From a checkpoint of a small mixture-of-experts model trained on Wikipedia.
Size: 8 layers, width 384, vocabulary 16384, 242M parameters.
Experts: 864 squared ReLU neurons an expert, 1 pick a token.
Below are experts of layer 5 (counted from 0) of a mixture-of-experts language model. Rows are named router (the router's row for the expert) and show model dimensions 96-191. Each number is 128 + 32 x the weight over its row's rms, rounded and kept within 0 to 255. Numbers have three digits each.
After each expert's rows: a language model's description of what the expert responds to. This comes from a sample of Wikipedia text that the model never trained on.

# expert 10
router:164099132149079210119089129169157162132070175076062119150111085143202108114152143110108153102127111133098077139125178176134085170144132090072129146106093177103150146048112159167154077134103158162088170064099095091107181149093162146112121178118166102180100122114162146161101152129178140150
What it handles: Standalone numbers in tables, statistics and dates, often day numbers before months or census percentages, such as 28 January, 107, 19.4%.

# expert 3
router:148126188148136172091143115155141172099058170113030096127091091151152116078147128116087156070097110127076113116109130131145126198109164100116082187119111148086151135006090169167151101130133142122071115070085112131082155146096180141099116149104166076157069125096176142180118160174147143159
What it handles: Opening pieces of surnames and given names right after a first name, like G in Gielgud, B in Bates, McC, von, Schm.

# expert 45
router:150128108136065216081095121161125155086093128124114103080113112149149101137167157098078155098131117128068110143127165158160128165099194094115109155123127145119149154045115134175123099163087177159115112133147079112129154180111149085078162177132147119164079123090150164159126131115163157121
What it handles: Sports words and table pipes in sports articles, e.g. football, basketball, season, league, games, playoff.

# expert 21
router:152156133191075209101087111143168145124079163105066110136085105146161111091143181095124154054169100108115108148123184178145149188090137100091095168090102179098131138013106187151166076125112169133114165094114103078132142177048128112058105175128162103199103125107157156175071130120135171148
What it handles: Letters and digits in aircraft, car, engine and game model names, e.g. B-25, F-16s, Turbo V8, USS, Rally.

# expert 43
router:142109135168097255127090084171170139110105150118032111108121103137145090149130163108096144036116101143113091133107169154137103160144125123108079149144117117118139162048108130157181122127097160153122171133093109135104169184118136105119137175118153140169120099099150178162101139156142143124
What it handles: Nouns for roles, relatives and institutions after the, a or his, like Minister, president, son, county, school, name.

# expert 27
router:160095184132162170096147116140124111116096134101036059128125089163134103071126129118078129107149114101106085145147136142139128129106147074094081152093136130115140172028098143119155106150088173145094151086106130152123177206121186096132138150070154146137060139094119142160116146149153158175
What it handles: Short letter pieces inside or ending a longer word, often names or foreign terms, like Hinder-l-ider, Creat-or, lik-el-ihood.

# expert 8
router:163140153147121214115113085134147115092114139126000142121091090141148085132149100070067131084153110100100124116138134145116120112146140109072107181125149119105123150000070148103174123162107139124137129118101141130068123152050156090120104136137178105151068143077140134137149148182162152176
What it handles: Middle pieces of Spanish, Maltese and other non-English place and personal names, such as Mar-iqu-ina, Val-let-ta, Anto-f-agasta.

# expert 42
router:138115134187089218080145084157177181131102170071101115092130099108120133161138141065090174087145080140120116148126168123117122207125151075055089110107115125128156170050092160164128131136093154154099170118143067077130134157148137150106117135116185078143114107073145135159106134112150168091
What it handles: Words in census demographics and place infoboxes, such as from in age ranges, people, population, zone:, Elevation:, °N.

# expert 41
router:159116132155085180099094116166201144100107136081099089134111133157132121121167113131117171104154105142103133113107134140148114128118152092099095167109105183062156158000102137170194144143111157172090135121108107135113186181091192122121138192115163131190111090099151138129100150140140155136
What it handles: Inflected verbs and verb endings in narrative sentences, like -ing, -ed, -ates, wrote, taking, decided, receive.

# expert 30
router:186149112151132198084076105216153137088056195093038109081082127187174130137157160116086165066147099116103089116127174132139108189128164110103128168117105120101153131016132201191143073143124143141111131097131132086106131135093172138128164149126180085158105116106133191164107117130152158127
What it handles: First names and name pieces, often Slavic, after country codes or pipes in sports rosters and results, such as Marin, Z, Ivan.

# expert 34
router:171110152159121135103124089172162155093082147103132112104102098137173086110144162094092173111151099118105090120130151161157100159138166102114090168096105161111151145114071159133154093170105135152084163072080082126112106154095142132110120130112164109131102115090152133175093161159155162139
What it handles: The word the after prepositions, as in part of the, at the time, from the Academy.

# expert 33
router:167152138175115215083107128204167135129058166113077144123078100158135127131152150103099150095153105109094115131120118142146112188095139105112100184105087153084124144000080187153151078128099155135104141134108088106084143129107170092098105159106181100160107121099150159175109159143166161116
What it handles: Capital-letter pieces of codes in tables and results, such as country codes GER, JPN, BEL, survey LONEOS, track codes KAN.

# expert 5
router:201132135145100202125073097176159197116064176070090159120074127146175092106160138130102158092146093146094086149107173135125139166122118092090111165096110171085151163020125129160167098131113150184092143081088059096107147138107164146113106161108170103153128124116144151155119144134145158103
What it handles: Sentence-initial The after a title heading, list dashes, table pipes, and naming verbs like called, titled, renamed, Binomial name:.

# expert 23
router:154118143162114169090107134191188170115077174086058121117103097163160086120123134093078173085109117145091086124102168140163114164129149075113098177107083147099167161052110134182159087168113158176112174099085062090095171141098173116124162140109155132151110105107150157128078151160145145124
What it handles: Opening parenthesis or quote fused with a capital letter starting a gloss or title, like (S in (Scorched Skin), "M, (CAN).

# expert 14
router:152100140144113218133076083168159187143078160074100109134092113131195136103151100104077175091100091121085117126082107146125085163128157089121132147122112189076156132000121144176160119163139157151064139106111099100097155153089147137109147153089156133175115120114168170163104142158190177141
What it handles: Pronouns, simple verbs and function words in plot summaries and quoted speech, such as to, nothing, come, feel, you.

# expert 46
router:175126149142074191099116115153154159091059152121010097128091068145188106120133130087114130150163093134138103165160166138125102155153180074113084158138091182063137168066112158171174081147107172145098174104105097132111139133116154114102124205122168091182092110116160173149105165135161177152
What it handles: Word endings carrying a sentence-final period, often before a line break, such as soldiers., system., 1983., accessed.

# expert 16
router:160111144175072166107088115130136165124113166101088096110120145122179097116152137133117151083176132142109115133092142158169108158159154116077084166139091168109197133064105152156158120133112152139103158129113113120101149173104139139117110173089192118171069092096166127145088163127180166147
What it handles: Possessive determiners and 's before a noun in biographies, such as his new club, her leadership, the town's first.

# expert 31
router:129101156154130200118113114147132146092131151155069116132079144170128104144176180124110135046149087118124168139147120142140104153078186150130060139062121141068140170000110123100158132151148122117110163059112137123123132168101136102142131124116146098143105126073131149137103198161123168196
What it handles: Word pieces within compounds and names, often the second element's start, like c in bootcamp, Hardcover, Bosscar, plus back, minus signs.

# expert 13
router:152098123136119202115095103177144143118103143099102102073060124150158100100118147115072134101139119101127100126089146156133106139168157049095091125124134163101162166000107133170199123125110157196091127131094097139127196163129155121096152170107138124160125104113178162155110169132157175154
What it handles: Word right after was/is/were/been, such as part, success, well, due, known, opened, operated, introduced.

# expert 9
router:131138161173119183086146140130123115094104173141003134108114095129126048155130101091099133101120121130098095172118127129137078135097124141097125156102084109114127144061091157121144137155124186169083186118129125139100155214054190105130100168119159099160087129067120158170144148123145141161
What it handles: Middle pieces of compound or proper words, especially ic in Semiconductor, plus York after New, chart, League, Postcode.

# expert 29
router:186129144165094222107086142150143180121046168106094146134087122139174099112191111118136136122141091118105102144120184139102106178113125109081102144115106164114156154047125147181175079151132173182085148078106067104100138117090178117115115173135172118156119123083147114176127167132170172089
What it handles: Years after dates in sports and awards tables, e.g. April 9, 2000, plus table pipes, list dashes, Nominated.

# expert 37
router:142100145175118183100114092151143177111114152120073115112148086145128107106157170102073124035160087131107127166119176112116109171142184122066099140084094127072161144001135189138172119166137139142140174106097108076116127165104138134124144135114173129179078127092133182164115129137145144154
What it handles: Pieces of chemical, biochemical and taxon names, e.g. methyl, oxygen, protein, acid, Alteromonadales after Order:.

# expert 19
router:166143117136102229094124123191148168144041194057072114135077108145184135120185105122099148101152115131103126102099118134112133175101134091071115157131139163077166148049120155166156071128123180170120126096105092081118127129091171129125128177118176144156110124114132168177075144149175182130
What it handles: Column separator pipes in wiki tables and minute numbers after scorer names in football match reports, like Morrison 57'.

# expert 35
router:187129120179093217108089121170151202132068180094088160129079089171166110110166122137130149111143080113099102136123172135103109162112125090090106173116103162097152154026124150171175083124129147180095174071123073105114146120111153146124113178115168114157111117101132142160128144122161185115
What it handles: Tokens in species authority lines, Latin binomials, regiment names, table dates and LaTeX backslashes, like Wainwright, Anemonoides, October, Regiment.

# expert 15
router:159071119153074145113112086133139141101105129079090080138109079123143129114146133106084138054152116137115125142138157145149091166140130126091095116115123169111176123026088145154188148180093139161086144082088130120102136169118150143077122159112141098158083093107169168148108176124178139129
What it handles: Quantity words and determiners before a noun or of/than, like many, several, two, all, most, plus following, such, first.

# expert 32
router:189104137161093185099109092169134185090082167083121127142103131142194103112155152091112176119118112120114099145126164162159096154153145080086090112112133179104170177091073162176138095138080158142096158084123107122119161155088190107110112140074173095157107110111167135142110170128128141159
What it handles: Connecting words joining clauses or list items, mostly and, also which, but, or, that, to in ranges.

# expert 20
router:189134137150099204098099129187166179122084176093066127127096087146158120130168146130133154119160086113136113134100146139124129185128156076097120156124071175101142157000100154175168083129105157140100158069095066081102148134123154140089116171135165078153085134121156148174105156131189153132
What it handles: Digit pieces inside numbers, mostly decimals, percentages and times in census text and stat tables, such as 2.49, 42.91%, 4:14.73.

# expert 28
router:219145176148139180103102138161133171091074137101047136119097131164139125120143152141068117080128124102115107148097139147162129192104141103133119149082106137106115159007053199193142118152105147149084196091119116103108174128112171087080124137087163058147110108133115178133091141134147133175
What it handles: Pieces of Chinese, Japanese and Arabic romanized names, such as Yu-en Long, Hong Kong, Li Zhen, Al-Mekaimi.

# expert 1
router:181130124177087221108071109164146198120060173086084149140075106157166092100180119137131152124151092122093097152134186137115106178121127101085108167105102169093147144024132154175173086135131159179081163085111080108114153136094155139118119162104161107152107110103134125165139152133163186108
What it handles: Miscellaneous values inside wiki tables and lists, such as number pieces, months, names and spaces, e.g. 10,308, September, Yes.

# expert 17
router:126124149200081209071112088139148166111116146108035150105099108118150105126121191065077144060151121106084122123130140119163153190134153126074102111106099170059144167010127152117142114127083153132113151103122113145104169116126147135107157180112155135128097117112157160155102156156131164148
What it handles: Capital-letter pieces and parts of geographic names after directions or the, e.g. East Riding, Westcliff, River, Bridge, Karachi.

# expert 40
router:168149140158113255087132137173161152122063179109101137123103073141142113097163152089117173131133129145098093130116161134128108164123143094086078160098079166086162148080082172175143098136096147156077159064126098095130180138084173128114152146121172119173102111100150151153079145148155189148
What it handles: Commas and semicolons fused to preceding words in lists, species names and citations, such as sparrow, Meyrick, Eaton.

# expert 18
router:172140132166110195073105128173142149140059158113072125125096106131139103143163171102110155119130080128097104131121150111148125172121146094079074111117108154101152154020102157178192084163101126147078173115089106120109187132104183119088141189127166067143121117107135186169108140147164172125
What it handles: Country, state and city names after in or a comma, in locations and biographies, such as Germany, California, Latvia, U.S.

# expert 12
router:129118121202090202087071086152184155125108142095061108146115137131160092120170143062091179048156112116081123131109172159120096150123162099105122158139114146087131158019143172137116131153090151151128156090119105128117127182112139129091146176128177116180116128089147168182108144154157159143
What it handles: Everyday nouns after a preposition or article, often first parts of compounds, such as land, water, public, home, space.

# expert 26
router:212077153161080162135115065132136149063113164079098121084083143140181113121157140113110154066133083136097074145095147164181100116181160130120111114098144184086131165136097154163141074113100164181119173091097081109130158152094105160082149152070179115129091107098154173130111120156177154160
What it handles: Line breaks between paragraphs, list entries and after headings, plus time conjunctions like since, until, before in running text.

# expert 6
router:177125095182088238137118108174147170113078150098054151092089122162138097126145155084084131090146123116112076127108107146182085168125160101109133159120135144115156171029072121154189104134121147182117156114081108157107158165079145152122158170118158131152098124071178176175086156155134149145
What it handles: List dashes, table pipes and field labels in politician or bishop infoboxes and tables, such as Personal details, Born:, Member, Votes.

# expert 39
router:207111138133091150097113113164129179123103132085047118105101116127110101101115157109141170058165143121111105109129156151115084154152129076105068136113099162057122176124116158168174096174109147174104148088072077118125104148102152141125158114128186128143076127092152186186130135131214156148
What it handles: Newline tokens ending headings, list items and table rows, especially after an = Title = header line or a sentence.

# expert 36
router:157086148166117157088082084187158154104108149129092094137092135192144129078173185093107157090201109095099097128102119169141075131146118104100121158155107147129190134154085157155123091179080149136073139080101075156116098153105178095135125111109124103155110103103151148142125158121171145184
What it handles: Line breaks ending table rows and infobox lines, plus prepositions in college-team and politician opening sentences, such as in, during, of.

# expert 22
router:153133103154099163121109112188127177147117143087000084147127132141129100095122158118125145071148114135091099119104156121155116147094176121116094133089065170107126140093097160147165101151124153143057177109090097121080138133083138113088134139115173121188079132106135148127109175125185170117
What it handles: Wiki heading markers and their first letters plus colons ending infobox field labels, such as ==See, ===B, Succeeded by:, NYSE:.

# expert 24
router:150128113155113189066082144142140141096090146115042081098103123134150107095127136097069175050120106115093091125134175155171062147134147094099087182122087132094163166026086118123139113160095127172087143116115115099112165148112152104111120145089172120183133112098161150162080191139156142197
What it handles: Media and genre nouns in entertainment articles, such as album, song, film, Music video, genre Rock, Symphony.

# expert 38
router:145097123163117211092103114152154163104096161094044101155112135117190130131186168110106147095122116129117096120108166163148101175077156081091119127115136167103178155036105158184122108131103146156115117091096102059131137132114133103093128119108167157115132126083222117145071174135141144134
What it handles: The word as and forms of become, plus infobox field labels like Position:, Height:, Draw:, and table pipes.

# expert 44
router:169121132162113221104103130139141147124084146088080128144099127160145127131164141131130150133140090134110086153097163133118092145122132093093125155111093153104172164080095160198162071152079168169094144085101075112112151132099168139083126172125154117178117134098160128175111148144151161111
What it handles: Four-digit years after in or in parentheses, in census text, filmographies and date ranges, such as 2011, (2007), 1913.

# expert 0
router:164136166200078154115122077141139149086113151109028120095106163149136122112141138132104157054140095139116112146121194173203110147152160159134124128083148147109152175013066154178129139136117143157096167068117093094118170148091113108069148153070179158147076117091170179125112144178169138132
What it handles: Short inner word pieces in names and ordinary words after a first capital letter, such as W-or-cester, wh-it-eboarding, N-ich-olas.

# expert 7
router:169109117146065211089088118156149156098073192083130100110092126144188100090164145100071154093143123130103082122102133135150117168133121082127133136095113192095175151010099158204180111154118142138088151114087059131137138135111168123075107140093170136156087114122156135170078149162153180159
What it handles: Verbs was, is, had, has, have, were, been right after a subject pronoun or name in biographies, e.g. She has, Miller had.

# expert 47
router:132106148137105121089128134166191149112074170080103095114096104186149107102133143107116173066147114119115077134133149168144096150145158118091084126134110163094166163000110161185144081167114147154061162090104093122124204168104148095120143153097163099142110107114175134170101156174147166136
What it handles: Prepositions like of, for, by, in, with, during, alongside, right after nouns or participles and before the, a or his.

# expert 25
router:145104113164118251086121099140147145149098170116094102139112097160126096121144146119108141055140104124118107131125156125126100125114177117091125156137108147094142149040111139145192107168099156155121147108084099138097151201097135100124100198103177138170108130086130172166105175114159180162
What it handles: Noun-forming endings and abstract nouns in prose, like -ation, -ion, -ity, -ment, -ances, plus development, education, activities.

# expert 4
router:169101152171109175116090097142175148124092153066000111102108134135158107129129142114088164095149108107092125144107129177149098138169146122119118132095098170106153163000116117158153127137083138185124142116100116133106165165095162137147194157102152117163120061100169154153094165133164132113
What it handles: Opening pieces of lowercase words, often verbs or abstract nouns after the, to, of, and, such as dis-, re-, sh-, rem-.

# expert 2
router:164144139134138192099154101183145143127096149124033108127104116146127143114136177112105168060127140117093110111146161112152126184121128153072092190093105140094139182046062160141177124168114147112104157087113114111069133129095191130118126126113182070181089094091131168154104149167116182189
What it handles: Middle and end pieces of foreign or unusual names and non-Latin letters, plus table cell pipes, such as Drak-ens-berg, Halmstad-s, й.